Below are experts of layer 3 (counted from 0) of a mixture-of-experts language model. Rows are named router (the router's row for the expert), down (a neuron's output weights, with its number) and show model dimensions 0-31. Each number is 128 + 24 x the weight over its row's rms, rounded and kept within 0 to 255.
After each expert's rows: a language model's description of what the expert responds to. This comes from a sample of Wikipedia text that the model never trained on.

# expert 53
router [147 171 137 141 123 113 140 142  97 138 108 136 121  87 118  77 180 117 147 128 160 159  92  96 122 157 114 102 172 153 136 148]
down8 [112 129 142 121  92 146 106 151 125 112 120 106 139 186 112 115 124 125 111 108 125 111 142 126 114 131 129 160 130 139  97 106]
Commas after names or items in lists, = in page-title headings, and prefixes like sub, dis, pre; also LaTeX-heavy passages.

# expert 5
router [177 162 164 156 153 127 137  98 139 106 112 128 170 122 126 112 102 186 108  98 131 102 114 125 136 102 146 102 131 125 136 158]
down0 [144 110 132 157 123  86 122 132 137 133  82 154  98 149 139 119 142  78 137 127 129 168 104 139 112 136 102 130 147 144 126 152]
Digits inside years and round numbers, especially 0 as in 2017 or 4,000, plus sentence-opening It and words like million, century.

# expert 17
router [141 155  92  96 129 144 127 113 110  75 121 134 136 151 119 158 169 115 179 119 157 107 116  92 122 102 123 110 144 112 129 151]
down0 [127 127 139 107 120 155 109 140 101 111 143 105 162 136 128 159 128 133 132 130 126 128 158 133 162 143 132 116 185 153 173 119]
Spaced slash separating alternatives in lists, tables and coordinates (Team / Apps, Noel / Jazz), also can, year, born, there.

# expert 47
router [160 118 158 134 126 133 100 168 136 116 158 135 104 148 155  96 166 124 128 141 121  78 125 134 112 133 130  96 134 163 155 119]
down0 [113 111 121 134 116 137 137 145  89 108 179 137 162 176 118 120 134 164 141 152  84 113  87 135 128 135 155 121 122 135 157 128]
Single letters t and w inside words (overwhelmingly, restraint, Protić), digits within years and numbers, and North, South, Location.

# expert 6
router [166 120 155 115 123 121  99 126 144 135 132 126 138 113  81 159 132 121 138 149 120 147 143 122 104 126 166 124 108 127 158 119]
down0 [126 149 104  96 134 148 133  88 135 142 120 131 165 129 163 143 124 159 156 104 176 136 120 152 132 152 119 109 133  88 133 122]
Word-final plural or verb s and similar suffixes such as -ers, -ations, -ous, -ets, closing nouns, names and verbs like arrays, vows.

# expert 23
router [112 141 166  74  99 132 130 163 107 135 101 128  88 137  86 140  92 108 137 147  69 128 140 105 112 159  86 119  97  80 120 166]
down8 [114 160 132 137 122  82 148 108 136 135 141 159 102 137  55 121 124 116 133 181 126 116 104 167 144 130 151 175 138 159 158 159]
Verb suffixes ing and ed and auxiliaries is, are, has, have, be in running prose, as in picking, garnered, is located.

# expert 51
router [121 160  96  66 138 109 110 145 118 139 149 134 147 122 119 143 134 142 136 133 141 146 128 154 101 140 113 127 106 141 138  77]
down0 [149 150 129 165 132 121 115 157 105  94 135 112 163  97 131 168 145 115 130 146 137 178  98 148 161 115  97 104 122 112 124 143]
Early syllable pieces in words and names, such as sur in surrounds and surpassing, ce in transcendence, th, po, cu.

# expert 16
router [132 153 103 149  87 111 178 130 138 102 109  89  86  90 109 161 106 140  89 174 134 130 178 136 111  95 117 104 110  92 144  92]
down0 [129 174 123 135 133 141 113 136 127 135 108 146 119 104  98 163 131 167 151 125 137 110  98 129 151 153 154 169 109 123 165  92]
Final suffix pieces of words and names such as -or, -ish, -ly, -er, -ary, -ville, e.g. auditor, Moorish, brownish.

# expert 32
router [133 127 116 157 143 138 121 103 156 153 123 127 100 108 137 148 137 113 105 146  95 116 131 140 108 112 117 107 108 102 100 127]
down0 [137 162 108 101  89 134 124  95 117 131 106  93  91 159  99 100 157 159 124 133 133 102 144 158 164 101 120 134 119 134 163  91]
Word-internal pieces and suffixes such as e, ed, ive, ous, the prefix re, and small count words like two, three, several.

# expert 57
router [152 112 137 103 132 137 172 146 120 142 129 109 131 115 121 164 147 179 106 185 116 113 175  70 167 122 115 104 146 109 109 112]
down0 [155  70 101  76  93 135 123 101 121 128 104 163 104  87 149 126 126 154 117 115 142  86  87 123  82 124 100 158  84 123 144 126]
Pipe characters opening new rows in Markdown tables of results, elections, and rosters, plus commas and words like national, final, received.

# expert 21
router [141  98 127 131 153 155 150 104 162 118 162 119 122 141 103 130 104 113 155 172 112 138 115 157 142 198  87 105 137 165 150 115]
down8 [ 94 150 126 118 155 109 154 111 114 156 138 118 161 121 149 200 148 141 126 116 151  94 101 154 100 185 119 148 128 177 145 123]
Short word-ending pieces closing names and verbs, such as -ed in Preceded, Gwynedd, -i in Irani, -se, -um, No in Nopal.

# expert 39
router [113 160  90 140 103  90 148 129 127 115  90 123 134 106 109 164  82 178 106 156 162 144 143 153  95  93 114 114 105 111 101 143]
down8 [152 109 161 124  47  97  80 163 152 117 117 143 131 129 122 118 143 145 100 128 159 129 124 102 150 135 148 119 141 138 155 130]
Middle or ending syllables inside words and names, especially ul, ard, ler, ator, ster, as in mullet, Tulsa, Chordata, visible.

# expert 41
router [144  84 154 142 105 151 103  98 166 130 111 114 152 137 133 145 146 118 129 114 109 129 110 115 102  95 110  75 123 127 134 177]
down0 [126 174 139 160 117 125 135  90  91 111 168 109  84 130 148 116 125 100 164 138 148 164 134 154 138 133 151 144 145  83 117 120]
Letter d inside words such as ordnance, separated, Undecided, plus the word or and name pieces like Ro, Mo, Ser.

# expert 31
router [136 158 121 102 143 140 130 136 145 137 162  83 139 149 135 143 145 123 115 129 129  73 131 120 114 136 138 126 129 183  92  94]
down0 [100 110 159 147 124 144 131 147 123  69  98 145 136 137 138 112  98 110 151 157 101 126 134 133 123 113 193 156 128 139 127 150]
Digit pieces, mostly 1, opening years, dates and coordinates, such as 1995, 10 April, 36.617, plus should and Ho.

# expert 58
router [121 114 106  94 148 141 103 116 136 110 137 151 143 157  87 156 111 119 155 134 124 163 130  81 130 120  75 139 158 109 119 139]
down0 [127 117 122 136 150 145 137 102 158 119 158 136 129 139 134 144 150 153 130 150 124 130 129 129 101 122 142 105 154  68  89 155]
Month names in dates such as June 18 or 21 March, the word not, and commas or digits inside large numbers.

# expert 61
router [188 136  80  77 125 138 130 147 139  99 144 166 157 111 148 116 144 137 132 145 136 152 154 144 117  79 124 120 127 132 128 162]
down0 [122 135 181 118  97 134 170 132 149 136 103 121 138 109 129 146 142 135 118  94 175 101 159 147 126 140 119 201 120 112 109 155]
Lone consonant pieces like k, g, r, h, ch, v, z inside foreign and rare words, such as durch, Francorchamps, Kolozsvári.

# expert 25
router [ 87 126 124 148 152 101 160 144 120 121 153 174 100 144  91 145 141 126 129 104  99 108 156 136 101 115 164 152 146 135 164 134]
down8 [137  98 138 150 160 127 119 174 119 123 124 131 144 112 127 101 170 123 152 133 139 128 135  77 113 131 114  93  80  74 136 143]
Geographic and nationality words after the, of or in, such as United, American, West, North, German, plus Thai script pieces.

# expert 12
router [182  93 106 125 125 139 159 104 168 100 112 151 105 124 143 109 167 147 154 129 133 163 163 140 135 169  93 135 111 153 160 140]
down0 [132 130 113 149 132 167  87 149 144 196 117 118  76 155 126 139 136 153 130 166  83 165 156 115 124 102 136 134  90  60 131 118]
Abstract nouns and noun suffixes (-ment, -ity, -ion), the pronoun it, words like such, including, part, and capital M starting words or acronyms.